python train.py --n_layer=11 --d_model=384 --n_experts=12 --d_expert=352 --router_score="sigmoid" --balance_loss=0.00124 --lr_router=0.00102 --norm="rmsnorm" --norm_eps=1e-06 --optimizer="muon_hyperball" --grad_clip=1.0 --steps=9433 --dataset="wikipedia_en"
Below are experts of layer 3 (counted from 0) of a mixture-of-experts language model. Rows are named router (the router's row for the expert), gate (a neuron's input weights, with its number), up (a neuron's input weights, with its number) and show model dimensions 96-191. Each number is 128 + 24 x the weight over its row's rms, rounded and kept within 0 to 255.
Before each expert's rows: "comes after" lists some tokens at least twice as common just before its tokens as in all text; "gets" lists some tokens that make up at least twice as much of what it gets as of all text. This comes from a sample of Wikipedia text that the model never trained on. Tokens count by the router's weight.

# expert 4
comes after: " |", "|", ";", ":", " /", " October"
gets: " ", "–", "s", "ers", "es", "t"
router [ 80 109 130 132 124 126 139 115 119  98 155 123 108 135  89  72 173 144 121 101 105 101 108 124 129 187  90 120  77 124 121 144 129 114 134 116 127  92 140 115 126 129 100 100  80 109  81 103 159 117 128 131 131  91 112 141 120 113 131  99 132 102  88 147 100 100 144 126 100 148 143 128 137  89 124 118 112 128 127 115 100 117 103 142 139  95 124 136 130 168 137 156 111 159 144  94]
gate0 [129 112 130 138 133 116 124 126 155 130 123 164 131 128 139  96 125 155 128 112  93 167 128 163 143 119 149  73 135  90 138 114 135 131 135 104 123 137 174 186 143 186 120 116  95  87 168 112 124 148  84 159  89 125 150 152 144 149 129 112 127 165 117 152  78 103 175  92 130 150 147 145 130 136 107 135 131 117 129 143 150 129 108 160 121 181 124 104  91 148 147 164 102  82 120 134]
up0 [138 141 119 157 114 163 147 137 104 126 134 127 135 160 113 133 169 105 118 134 115 149 127 143 114 164  70 147 140 170  91 140 186 117 124 125  86 117  96 121 152 136 157 122 119 149 106 160 176 127  78 121 132 154 121 123 144 147 169 136 137 111  98 139 143 167 115 115 133 109 154  98 124 126 136  91 144 120 105 106 148 142 101 140 129 114 126 143 116 159 148 121 118 173 124 148]
gate1 [ 86 164  89 122 125 145 119  75 104 147 172 122 123 123 138 143 151 134 173 125 123 132 122  89 142  72 156 164 107 165 115 109 162 117 127 161 108  65  92 114 148 144 114 129 145 156  96 105 138 114 100 109 118 101 114 132 143 158 152 154 129 136  98 154 129 124 123 146 111 142 141 134 115 109 124 181 113 100 109 164 137 104 135 128  82  99 146 134 130 144 147 130 130 109 161 130]
up1 [136 180 121 133 114 143 120 117  66 117 102 141  87 126 105 152 131 100 113 119 120  73 141 137 107 122 129  94 132 152 137 149 153 144 149 120 167 107 175 126 151 123 139 159 162 132 119 125 131 166 139 106 173 143 144 121 169 135 128 119 131 138 114 108 142 126 119 112 132  93  81  95 147 132 138  93 122 132 110 118 126 136 126 161  98 108  72 124 138 113 102 159 120 141 115 125]
gate2 [105 162 112 131 119 126 116 119 167 127 114 123 142 132 174 107 126 126 141  92 128 127 176 113 136 143 130 124 140 123  89 116 151 170 116 129 104 125 106 119 134 119 154 150  90  63 115 138  94 142 117 127 118 138 126 108  92 142 128 130 151  92 143 118 133 165 162 142 152  88 140 158 115 118 154 122  96 140 131 163 111 118 185 124 115 108 121  82 105 174 123  92 134  71 163 138]
up2 [140 157 132 134  97  94 104 145 119 128 119 144 153 113 175 130  80 142 166 192 174 154 118 121 133 116 155 157 136 100  89 119 100 110 130 111 155 141 166 112 108 145 105 135 146 148 141 153  91 174  91  78 142 136 123  93 116 188 117 115 156 103 101  99 115 195 124 111 107 122 149 122 134 157 119 108 108 162 132 129 145 142 150 152  98 143 133 158 129 130  73 115 166 123 124 137]
gate3 [115 142 143 144 158  64  76 114 140 131  93 177 126  97  87 105 138 135 112 128 112 122 102 134  95 141  72 149 115 111 131 125 135 120 149 127 132  92 166 133 126 134 132 146 114 108 130 122  87 125 118 138 153 104 148 156 148 100  99 113 145 147 139 147 155 149 139 131 105 149 157 140 154 135 128 109  97 139  82 172 106 138 149 158 165 122 106 146 157 122 110 125 132 158 116 109]
up3 [152 127  96 125 158 176  78 122 154 103 168 120 136 142 131  88 145 119 127 149 148 120 200 139 170 116 196 133 145 115 124 155 137 142 143 152 135 111 118 119 140 112 136 119 143 127 124 114 101 106 159 124 134 165 126 133 119 152 123 122 150 158 145 117  79 133 116 152 119 120 133 115 136 140  99 127 110  88 149 107 155 122 128 117 120 162 110 120 132  96  99 187 153 126 138 123]
gate4 [141 124 157 148 144 167 147 121 168 104 118 104 121 136 166 131 112 194 139 117 110 135 102 162 125 156 125 144 161  84 158 153 180  88 122 147 147 155 135 134 141  92 176 150  82 125 162 116 163 142 113 120 159 146 108 153  95 108 140 125 122  74 126 130 114 144 135 134 120 113 134 122 144 113 117 173 110 148 132 124  92 113 127 165 112 192 148 167 108 142 101 147 118 106 116 161]
up4 [150  76 105 193 125 130 139 135 119 106 129 109 111 135 129 114 132 128 120 162  79 121 115 106 106 119 142 148 150 148  75 162 167 132  98 166 158  88  90 156 117 113 125 134 121 112 131 150 154  94  89 151 168 136 108 144 126 101 162 119 123  98 166 133 109 123 168  94 128 155 123 130 148 142  87 154  81 120 120 104 113  85 170 155  92 128 187 142 116 135 130 159  96 145 138 119]
gate5 [138 124 155 137  94 139 131  96 151 163 111 166 113 142 111 143 153 159  86 149 131 163 149 127 187 143 191 126 143 104 128 135 143  94 158 121 144 133 124 145 193 143 143 142 108 141 158 151 146 154 121 184 167 124 129 110 156 161 143 104 176 130 148 146 134 125 138 153 138 149 143 128 147  95  95 162 148 111 138 103 113  86 152 143 146  88 147 153 140 142 115 143 175  89 141 140]
up5 [126  87  94 167 130 132 134 145 122 176 106 114 125 155 129 125 135 124 112 155 122 173 105 160 108 104 126 149 141  95 147 143 170 131 107 137 185  81 148 105 166 143 180 143 134 112 147 120 131 153 116 136 145 132 105 144 138 131 128 137 171 123 155 168 166  77 116 104 142 126 148 152 102  72 119 126 106 123 138 136 124 178 153 107 118 126 141 121 115 131 147 151 141 120 127 161]
gate6 [124 116 132 149 109 106 154 142 141  96 156 169 110 162 125 148 182 110 127 145 105 128 137 106 109 118 136 135  93 132 156 154 140 148 158 162 145  85 126 141 161 141 137 123 173 135 141 143 127 112 104  93 130 159 153 164 119 145 115  81 117  88 116 151 102 114  68 133 119 152 124 126 106 165 108 130  89 144  90 154 136 157 139 119 112 136 127 176  98 107 120 143 158 143 144 115]
up6 [ 97 157 135 102 143 142 170 167 152  77  76 137 136 116 132 123 150  97 125 159 117 180 134 131  94  94 127 125 118 119 127 118 123 153 156 180 117 136 111 118 147 151 150 137 187 160 139 131 107  96 138 112 112 111 161  76 106 154 126  87 108 119 119  95 119 164 110 154 179  94  79 125 117 152 149  98 119 119 136 136 126 158 124  70 130 127 116 153 132 151 126  92 123  98 182 163]
gate7 [109 139 139  77 149 147 121 107 107 157  94  97  73 163 106 109 122 134  95 115 140 136 154 136 133 133 112 103 113 145 142 127 127  89 150 120 164 133 128 112 118  89 104 110 117 136 151 131 141 132 171  97 110 109 137 145 156 157  92 174 111 143 123 169 122 148 140  72 166 110 141 113 140 134 124 120 105 105 109 144 136 125 106 144 165 143 129 101 109  84 168 134  83 132 122 147]
up7 [135  90 132 130 130 144 127 185  94 169 138  87 115 108 138 129 102 108  86 136 113 147 129  95 136 175 126 109 101 110 135 169 152 135 155 130 113 121 145 128 182 123 113 104 107 120 135 121  70 170 135 108 144 138 142 144 124 137 150 119 135 130 101  78 131 136 122  88 125 132 156 129 182 117  91 163 103 151 115 146 127 125 133 134 124 128 130 134 114 134 117 138 107 160  93 164]
gate8 [ 95 137 126 130 154 107  94 109 176 135 124 133 151 120 121 145 108 129 126 134  69 104 110 145 122 139 151 168 100 129 143 108 143 111 154 114 125 154 119 124 123 117 100  92 161 124  96 106 161  90 130 136 124 133 133 171 157 133 135 123 127  92 149 104 148 138 134 146 134 147 102 131 114  93 152  90 121 136 160 101 142 123 124 138 127 114 169 109 120  87 116 172  83 123 123 132]
up8 [ 97 156 127 143 141 169 158 103 146 172 113 117 108 149 137 146 177 138 151 112 135 102 191 159 131  94  71  89 139 177 105 125 146 156 120 154 112 121  66 153 124 159 151 126 133 127 156 135 111 176 137 111 149 138 137 116 160 163  72 132 148 105 129  94  97 157 122 135 106 111 149 143 160 119  95 148 128  90 134 155 155 154 129 153  96 155 142 123 124 146 104 106  98 119 136 116]
gate9 [ 95 127 143 135 105 111 115 134 110 121 131 112 119 107 155 101 167 101 146 103 109 144 146 109 158 126 123 143  89 166 133 166  70 121 154 130 147  78 137  91 106 136  85 142  88 131 154 164 122 118 134 103 124 140 117 147 180 130 109  58 136 149  89 141  83 127 158 127  86 147 136 100 149 141 160 109 119 134 186 144 132  77 112 111  98 102 106 146 155 117 145 168 119 163 149 126]
up9 [137 103 129 136 178 113 122 103 133 140 138  74 142 121 130 115 197 133 109 108 118 171 199 109 157  96 128 130 132 142 124 103 115 143 158 120 122 132 116 101  86 108  83 139  78 106 127 119 143 124 116  63 133 143 122 121 135 107  78 108 129 119  97 162  49 138 123 107 141 111 141 111 147 108 136 118 159 130 161 142 149 106 137 120 115  97 104 134 101 140 106 102 103 170 145 156]
gate10 [120 139 149 141 154 114 197 111 127 103 134  98 151 175 136 166 132 143 170 109  89  98 149 143 154 129 163 130 176  96 103 148 102 125 101 105 107 115  95 157  73 129 149 135 168 114 131 141 133 148 124 179 107  99 151 147 141  94 126 148 144 133 130 143 102 119 153 104 101 147 162 140 166 110 116 177 106 153 137 173 121 144 126 141 134  88 167  76 121 159 116  95 112 139 127 150]
up10 [ 87 185 110 153 144 155 144  89 122 120 132 148 109 135 139 130 141 146 161 117 105 114 127 126 118 137 128 125 162 111 152  84 165 150 160 174 118 163 156 138 165 147  95 120 124 125 122 135 142 140 105  95 160 141 149 114 150 119 113 136 114 132  97 126 127 147 127 106 137 108 120 103 121 128 126 160 135 129 147  98 114  85 132  66 121 158 120 130 131 134 153 140 137 132 105 124]

# expert 6
comes after: "\n", ")", "%", "==", " =", " —"
gets: " |", "\n", "-", " of", " and", ":"
router [ 68 126 162 105 159 121 142 164  97  94 152  90 129 136  62 105 151 176 118 130 147 139 124 125  92 145 137 177  82 148  90 120 133 135 101 103 102 108 144 167 177 128 133 108 101 127 142 106 159  89 123 173 117 110 106 162 123 149  81 140  90 133 128 120 125 135 120 138 117 177 127 135 103 136  85  94 127  93 129 133  89 164 125 151 135 115  84 143 159 141  81 141 118 159 123  87]
gate18 [134 169 126 188 117 154 124 127 151 101 123 130 162  96 121 133 128 135 158 120  88 135 141  87 141  81 150 144 119 106 125 110 107  80 101 140 174 130 147 122 134 148 108 105 119 132 130 162 122 128 162 126 161  80 149 130 109 159 110 124 103 103 147  91 160 108 161 122 169 138 134 150 143  89 106 126 106 107 182 109 147 104  86 147 130 121 106 134 164 132 131 131 150 154 157 141]
up18 [117 158 170 132 153 157 126 147 113  83 115 150 123 120 118 156 144 142 138 127 139 142 114 124 149 146 114 118  97 144 143 108 146  98 131 148 115  60 140 152 119 108 126 128 146 166 143 166 102 131 173  87 156 132 179 136 156 141  87 126 126 108 126 102 127 144  91 114 135 174 147 143  89 123 112 122  88  83 117 135 119 140 164 123 107 141 150 157 179 121 120 113 107 146  92 136]
gate19 [169  93 130 112  94 146 103 170 123 171 114 133 140 139  34 137  96 133 120 128 134 108 161 111 120 159  98 106 129 118 141 122 134 115 151 112 125  73 117 122 127 137 147 138  78 114 122 116 109 121 109 193 125 106  96 108 120 128 126 142 123 163 166 136 170 102  90 100 176 125  95  95 134 152  83 179 140 138 133 109 151 117 137 105 123 141 120 149 118 113 134 107 121 120 126 101]
up19 [158 156 167 103 134 118 153  94 142  95 152 125 146 110  95  71 141 127 138 124 100  86 118 118 151 117 139 104 158 104 147  84 123 130 181 126 130 160 138 105 104 126 150  78  97 120 123 159 128 149 141  70  94  81 134  99 118 132 106 166 137 156 139 164 100 130 143 135 112 162 119 127 164 123 142  92 145  72 158 135 148 137 157  88 149 118 110  95  95 114 130 137 157  90 107 108]
gate20 [111 119 151  98 133 136 137 114 155 125 129 105 137 130 130 156 157  89 157 148 195 142 138 145 152 137 131 136 126 180  76 142 127 146 131 149 127  62 123 119 116 122 105 171 140 100 120 106 138 101 153 140 143 101 164 133 115 148 111 168 111 130 139 132 121 174 125 140 131 139 119 137 122 158 131 148 134 123 142  89 103 144  91 122 131 158  98 161 116 116  94 155 120  79  94 110]
up20 [141 152  99 147 131 179  94 201 123 119 123 139 159 114 116 114 101 159  71 121  80 165 100 141 158 133 140 171 147 123 138  87 131 135 153  81 135 128 131 162 135 149 153 130 136 137 139 118 117 101 118 129 111 111 171 108 162 153 111 135 137 125 115 141 113 114 163  82  95 103 164 103  86  93 154 106 138 157 118 139 172 127 104 136 129  96 148 124 158 142 149 136 146 128 155 152]
gate21 [118 157 101 155 103 119 115 124 108 152 147  99 144 127  97 133 163 158 121 166 157 103  90  98  87 127 134  91 128  96 149 154 100 147 170 172  92 168 128 143  92 116  91 134 131 107 122 111 122 128  81 115 101 137  76 126 147 143  94  99 160 146 146 141 161 143 127 137 143 115 127 173 124 137 127 138 143  99 141 139 112 146 138 125 160 138  98 122 162 170 124 103 150  93 162 135]
up21 [108 120 161 123 127 150  78 129 142 163  83 124 118 117 158 131 116 163 150 133  92  89 155 153 122 177 134 163 134 150 132  73 109 129 106 110 158  99  90  90 113 116 102 113 123 153 107 142 140 152 189 162 135 129 117 123  78 116 110 165 125 130 124  89 132  85 131 112 185 145 105 134 140 114 125 153 156 122 108 131 143  86 109 153 108 129 128 128  75  90 146 130  70 125  94 107]
gate22 [137 118 130  80 137 146 101 151 168  92  98 130 135 134  76 156 142 141 128 140 133 116 135  84 142 212 103 119  99 167  95 138 100 142 142 150 104 184 100 156 113 177 134 117 120  96 168 135 124 168 121 141 155 189 138 137 118 105 123 148  96 173 134  83 116 141 124 144 136 148 168 123 140 116 106 113 126 145 151 119 162 109 127 121 144 153 140 121 120 165 107 127 114 143 146 146]
up22 [113 152 157 173  98 135 117 140 140 153 118  92 137 147 130 112  93 121 104  99 100 137 121 163 134 111 125 131 179 105 191 144 141 130 103 101 110 147 125 104 147 105 123  91 149 153 113 119 141 129 111 120 163 109 105 141 156 107 150 134 140 102  99 140 136  95  64 104 141 120 149 153 125 123 156 120 147 119 146 122 115 137 124 134 145 138 112 123 126 141 111 110 130 118  67 103]
gate23 [155 156 138 118  94 151 107 123 150 108  88 161 100 152  73 105 147 145  94 137  81 172 167 112 150 104 141 146 162 188 106  92 160 114 110  98 131 111 138 155  82 149  99  98 143 137 120 108 152  81 171 150 156 110 112 112 109  99 119 107 161 142 133 113 118  95 147  60 170 162 118 117 116 103 118 106 153  82 155 110 140 164 121 157 138 123 140 137 156 101  87 104 131 132 139 163]
up23 [166 123 184  85 106 174 129 119 143 156 140 111  67 125  90 153 169 130 125 123 124 113 122 124 154 133 127 139 162 130 105 114 124 128  95 122 169 142  97 154 115 152  95 167 117 168 137 131 110  88 142 142 143 132 137  96 151 160 145 124 112 137 112 134 120 126 156  80 145  97 131  99 127 118 102 160 122 121 150 136 117 117 141 109 111 178  79 111 129 104 161 112 114 122 133 141]
gate24 [ 90  85 133 108 126 114 102 165 141 109 133 131 105 108 109 113 158 139 132 153 152 146 115 108 135 129 119 110 162 132 133 108 139 187 120 154 113 149 154 126 141 148 129  97 152 114 138 120 157 124 130 164 106 159 162 162 134 121 141 104 140 159  84 102 126 144 151 138 147 117 106 137 129 125 148  90 128 125 150 125 125 149 116 124 120  79 136 157 132 112 124 143 121 121 149 122]
up24 [136 148 140 126 139 160 134 169 147 114 120 116 133 139 170 115 146 107 106 146 122  96 124 145 177 140 131 105 141  52 109 115 134 167 147 151 150 125  98  99 117 150 112 157 134 120 134  80 102 159 140 100 132  96 150  92 158 149 135  93 138 137 145 137 124 157 111 149  87 126 163 141 139 152 119 163 126 134 182 145 150 117 138 149 124 137  91 141 166 163 133 123 107  95 126 159]
gate25 [105 147 146 111 151 141  99 156  91  99 140 144 118 126  93 128 127 135 110 111 139 102 128 150 156 121 111 136 153 135 127 116  91 154 148  96 125  94 129 136 134 164 138 101 123 125  97 133 113 107 112 137 125 120 126 132 126 110 109 170  75 149 105 115  95 164 121  89 105 142 150  92 124 126 125 135 137 132 114 129 127 151  94 105 102 120 127 169 138 135 114 179 123  71 109 112]
up25 [141 123 154 110 106 141 103 143 114 155 119 121 113 130 119 128 120 175 132 149 110 132 148 120 107 139 125 185 158 112  68  74 112 159 136 123 100 139  83 143  98 107 143 115 129 163 130 143  94 138 182 154 122  81 145 167 117 142 110 118 117 177 128  97 136 155 102 150 143 171 122 117 149 154 129 147 137 100 123 165  99 115 140 132 157 139 176 133 150 146 157 111 123  82 123 106]
gate26 [134 177 143 103 111 129 138 137  95 126 129 152 152 176 123 139 155 140 104 137 149  98  99  90  81 155 156 122 122 131  93 103 149 129 142 103 141 150 176  85 123  91 113 144 141 143 106 133 153 111  96 113 186 103 119 152  86  99  76 130 148 140 116 117 134 110 143 132  68 120  93 150 125 104 128  61 151 100 133 110 109 116 125 125 129 128 113 124  98 109 108 133  77 134 137  70]
up26 [139  68 104 124 124 114  74 137 122 152 114 107 115 151  93 177 126  70  97 125 124 160 143 160 156 133 116 118 133 143 128 146 149  94 142 183 101 115 115 158  94  97 133  97 164 155 132 160 100 132 116 150 189 152 145 126 143  86 130 148 134 119 147 127 121 106 120 126 152 126 158 112 139 129 151 135  92 130 160 119 122 155 142 148  87 101 115 174 146  91 164 143 152 122 167 164]
gate27 [147 134 130 143 159  91  99 105 143 122  86 102 162 145  86  97 101  82 146 120 126 125  80 117 121 109 144 141 124 112 101 149 116 122 148 109 139 117 114 147 182 121 181 123 104  95 140 108 155 168 142 135 119  85 118 147 127 109 145  75 165 133 105 138 141 175 130  85 156 149 129 138 123  77 132 118 122 174  85 121 142 112 161 163 129 131 128 125  66 139 119 151  95 131 125 136]
up27 [141 141 118 103 132 131 148 114 141 153 100 172 106 143  94 128 146 133 143 153 128 128 169 130 156 126 134 169 139 134  76 159 101 112 152 121 159 139 105 158 136  81  89 105 126 118 131 165 126 143 130 155 121 119 132  94 116 135  91 102 146 158  89 126 114 115 117 121 144 150 136 103 142 166 113 104  90 114 110  91 149 106 186 103 125 136 122  89 143 149  74 131 131 107 140 115]
gate28 [127 139 136  90 176 139 108 140 136  92 114 100 120 160  88 127 113 134 141 103 116 116  95 158 178 118 168 109 135 159 150 161 171 131 152  81 129 186 164  99 141 129 105 160 133 132 124 138 100 124 101 106 175  93 137 107 138 142 120 110 129 110 130 125 115 157 132 124 109 145 122 136  91 136 184 118 145 143 145 140 150 123 145 103 126  93 124 121 112 118 169 109 118 170 136 150]
up28 [145 127 143 137 115 112 104 102 130 146 128  72 137 150 121 162 128 130 138 131 148  87 157 153 148 142 157 119 151 174 175 136 145 137 153 164 153 120 152 145 116 154 104 162 153 113 119 147 116 122 107 110 152 160 111 104 150 140 127 129 136 125 143 121 134 134 143 166 115 100 100 140 100 119 178 126 146 140 118  97 139  99 127 153 123 107 141  67  95 138 152 116 141 122 137  95]

# expert 10
comes after: "\n", "-", " (", " \"", ":", " S"
gets: "\n", "==", "===", " In", "=", "In"
router [ 96 130 129 126 131 147 130 157  71 130 159 103 145 134 102 103 145 209 108 123 131 121 140 152 144 133 112 183 104 143 142 135  86  99 165 138 125 121 126 153 145 125 156 163 129 139 104 139 146 111 108 141 103  82 103 148 115 134 144 136  93 124  97 118 113  80  64 101 116 161 105 136  77 135 144 141 106 140 157 138 135 112 100 142 146 105 104 125 136 143 106 150 135 163 143 113]
gate0 [131 129 150 113 106 125 160 138 114  99 134 142  93 128 120 166 141 153 132 123 118 149 135 124 111 156 144 125 126 149  98  99  86 123 115  99 122 144 117 129  92  90 162 136 136 135 125 111 109 139 140 146 145 119 112 143 136 101 172 127 153  94 163  89 143 169  88 120 119 153 168 165 137 149 109 104 166 156 128 123 136 165 135 113 149 118 128 124 113 165 100 125 145 106 111 131]
up0 [115 114 101 116 108 119 170 135 119  87 105 129 154  90 116 140 119  98 170 132 159 153 128 121 145 133 145 109  70 143 111 106 119 157 133 118 120 145 127 130 107 160 176 101 150 117 143 143 122 110 133 158 142 145 108 114 129  95 125 104 131 134  85 122 129 124  90 134 124 147 106 141 111 120 118 163 129 111 114 153  95 178  93 104 140  98 154 151 135 149 148 132  99 164 118  92]
gate1 [ 96 121 120 104  76 136 122 131 105 115 141 132 110 149 110 103 127  72 153 113 177 127 155 129 119 136 148 138 151 122  67 132 152 145 146 133 117 153 148 107 164 138 137 112 104 144 150 136 132 147 140 111 132  85 155 146 135 151 137 106 127 103 103 130 107 111 163 112 153 164 119 175 102 127 160 139 121 152 112 134 105 115 144  98 108  91 116 174 114 139 148 127 103 140  81 173]
up1 [ 83 123 128 125 159 156 126 138 115 158 146 107 107 172 111 106 165 142 156 114 169 116 159 146 129 132 142 148 150 154 172 144 150 139 100 127 103 142 148 159 160 136 154 170 131 152 115 121 117 173 140 154 101  94 120 195 126 141 129 138 177 120 110 145 107 102 141  64 120 105 131 141 132 140 160 128 147 118 109 134 101 177 158 128 132 112 123 145 125 116  93 117 127 121 103 107]
gate2 [128 125 109 131 139 114 145 188 104 116 123 118 126 150 114 184 174 135 126 140 131 125 119 129  91 102 112 117  96 138 137 170 164 110 140  98 118 154 135 132 112  92 146 112 142 166 117 148 135 137 167 126 157 149 144 148 112 155 121 162  99 159  85 101 144 181 110 110 118 154 114 137 136 144 113 120 163 157 114 131 118 164 120 143 152 129 156 165 141 162 173 169 104 136 148 122]
up2 [133 123 105 122 125  92 167 138 124 140 134 114 113 112 123 191 126 149 130 142 115 145  80 110 100 153 127 164  85 170 101 101 113 126 110 100 141 129 150 129 130  95 100 131 139 130 114 144 131 142 136 143 125 127 181 104 144 170 125 141  96 139 116 108 135 186 173 120 132 117 123  90 141 126 133 115  97 126 150 133  89  91 137 164 129 134 109 146 118 134 154  98 163 169 137 105]
gate3 [145  92 165 186 112 124 116 128 113 148 136  91 151 139 143 145 124 173 102 108 146 138  85 107  98 140 161 183 107  97 166 126  91  86 158 132 115 109 105 123 142  88  77 139  92 135  93 121  78 126 125 184 148 113  85 142 143 119 107 137 106 105 123 156 111 136 145 136 159  84  99  89 164 146 117 115 122 136 110 113 136  98 106 130 131 148 143 117 135 137 140 112 153 116 155 159]
up3 [143 152 123 118 131  99 152 112 109 142 120 146 157 115 163 108 135 128 152 114 113 160 154 159 144  84 128 119 163 107 136 139 149 173 111 108 124 135 111 147 134 102 138 137 131 105 119 120 162 165  97 147 122 156 135 119 144 132 115 107  91 107 136 121 134 126 154 101  94 178 115 150 116 138 159 118 150 122 117 149 130 141 158 130 113 104 116 130 111 127 165  76 116 111 141 111]
gate4 [ 92 138 135 110 132 108  94 107 102 156 120 121 106 117  96 105 166 142 122 140 165 100 149 143 106  75 146 170 135 129 130 129  99 100 170  98 103 135  85 105 128 142 125 128 162 145 146 122 112 152 140 112 119 146 163 162 110  87 118  96 170 109 159 145 135 113 121 123 158 131 107 134 110  93 108 115 148 162 149 131 101 115 128  95  86 138 143 124 116 120 122  82 118 152 142 134]
up4 [ 93 102 151 128 100 134 158 134 170  96 138 183 146 124 179 140  94 138 105 139 126 112 146  79 154 133 133 141 115 107 112  92 160 159  80 150 130 139 124 136 121  98 134 145 108 162  90  97 165 131 101 127 154 136 193 126 138 125 124 148 111 142 149 128 118 118 110 106 116 149  94 119 121 125 143 117 170 105 109 141 125 144 139 119 134 165 143 123 161 116 155 146  67  58  79 129]
gate5 [115  71 133  93 156 104 112 146 134  96  97  90 141  99 128 114 114  98 133 113 146 138 128 130 152  67 112  83 143 108 140  94 100 105 145 123 149 146 186 126 132 107 121 156 144 130 151 124 146 180 103 131 147 113  97 116 118 129  99 109 108 106 112 111  96  98  93 153 145 122 122 137 142 105 154 134 160 112 121 128 182 122 110 218  94 136 103 149 147 131 131 141 135 136 115 136]
up5 [125 117 152 108 123 161 136 129 117  93 147 172 127 113 138 119 124 139 130 161 113  74 155 102 130 167 138 170 130 157 123 107 125 107 148 136 153 128  97 144 122 131 143 110  75 139 105  96 130 129  92  95 129 131 125 158 102 118 159 107 139 126 112 158 112 135 148 132 118 135 107 154 104 103 160  78 118 120 151 148 125 175  82 149 148 105 142  94 129 162 116  94 166 153 116 117]
gate6 [131 128 133 149 105 112 128 134 120  87 123 150 122 111 102 100 108 119 117  78  69 160 113 117 118 128 116  55 102 125 145 117 142 133 139 111 159 128 138 187 108 112 126 102 113 117 116 135 129 149 157 125 112 118  81 178  66 148  91 109 121  92 111 110 149 117 132 151 206 120 121 129 118  98 119 122 155 163 101 120 160 175 120 149 122 147 136 107 123  64 152 127 138 100 115 135]
up6 [117 130 122  94 134 125 139 117 159 112 125 117 131 141 158 145 133 105 104 178 128 134 158 128 122 146 131 165 124 194  96 164 119 129 131 103 156 163 142  92 145 140 110 143 165 147 113 165  98 103 151 155 157 126 153  90 148 130 138 149 146 142 134 151 129 146 122 153  92 123 129 133 143 119 118 128  95 117 131 132 131 111 117 130 131  86 169 147 131 150 146 137 146 162 147 112]
gate7 [124  98 112 123 155 167 101 164 124 105 111  84 151 173 111 142 133 123 141 151 101 174 110  98 160 129 134 143 115 118 148 156 122 122 106 124 134 118 117 146 144 212 118 121 142 163 135 169  96 115 103 133 117 130 147 164 130 135 146 119 135  68  97 131 151 129  88 106 124  84 126 176 182 187  76 144 150 115 127 164 117 111 129 109 174 177 150 113 146 117 144 143 108 137 152 143]
up7 [171 150  98 145 137 108 113 137 124  93  82 139 165 106  92 152 122 131 164 141 133  74 135 134 142 132 125 155 113 130 105  92 118 155 100 130 171 117 133 159 120 114 151 119 116 138 127 147 123 124 124 148 128 173 156  85 144 154 111 145 119 120 182 141 138 154 173  89 120 144 139 163 125 137 134 120 134 129 145 159 134  87 116 124 143 148 175 133 117 120 119 106 147 165 158  99]
gate8 [ 95 115 146  95 126 116  88 158 150 120 134 138 160 147 172 142 120 125 116 115 121 128 132  96 107 151 139 152 164  93 106 136 102  99 139 161 103 154 134 146  97 139 142 117 135 102 131 113  96  97 131 141  96 124  78 112 148  96  98 166 142 142 100 151 155 136 138 136 113  92 154 115 128 108 144 118 146 115 159 132 163 121 124  99 107 105 119 113  98 142  82 132 116 178 144 165]
up8 [129 157 133 155 163 198 121 147 150 131 153 102 153 103 144 137 112 148  91 145 126  70 142 113 184 144 150 158 129 131 158 136  91 125 112 148  93 148 133 108 117 131  94 167 162  95 137 150 111 113 133 137 111 145 113 134 115 121 162 135 176 148 140 163 140 123  98 140 131  73 150 129 142  86 120 119 149 140 132 136  94 141 136 146 123 108 134 132 130 117 131  91 147 136 102 108]
gate9 [146 152 125 130 104 120 155  97 123  87 113 117 102 121 100 107  99 174 106 133 126 163 103 145 140 138 119 137 113 158 157 139 109 114 127 133  93 173 135 130 131 144 138 124 146 132 137 172 102 134 159 108 129  95 160 128 102 155 173 139  95 158  81 131 113 129 127 131 138 157  90 149 121 110 153 120 146 123 104 155 122 103 111 121 138 147 120 101 107 124 144 173  98 155 111 140]
up9 [147 144 128 123  97 133 149  90 136  99 109 145 121 119 132 109  75 172 120  98 161 145 103  78 108 118 135 105  79  97 143 136 117 131 132 125 165 131 152  97 142 137 142 104 157 106 105 120 124 142 141 155 140 103 157 122 135 166 146 146 105 156  98 115 113 101 122 106 123 168  72 156 146 161 134 117 179 122 135 156 102 114 132 124  88 148 120 131 100 117 116 140 132 164 108 149]
gate10 [131 133 128 105 129 105 155 134 100 140  88 102  97 160 106 143 128 129 143 142 150 125 102 147 122 105 136 155 131  99 163 128 119 124 178 102 127 170 163 121  95 114 122 149 133 106 145 152 139 114 111 110 104 140 141 125 140 162 122 174 104 131 117 157 138 154 130 132 142 152 165 159 150 150 127 115 128 154 114 142 108 158 120 101 147  95 135  70 120 134  84 131 175 157 126 117]
up10 [141 117 159 162 118 128 136 152  79 104 149 115  97 150 113 128 178  96 167 164 159 111 121 162 101 114  79 155 139 124 159 164 147 159 178  66 156 159 160 133  94 142 141 135 119 140 123 157 156  78 137 124 134 133 161 136 158 124 139 136 140 152 111 108 158 186 152 142 114 124 158 121 152 150  79 127 104 119 162 127 108 112 102  98 131 196 100 133 152 143 142 161 103 120 117  98]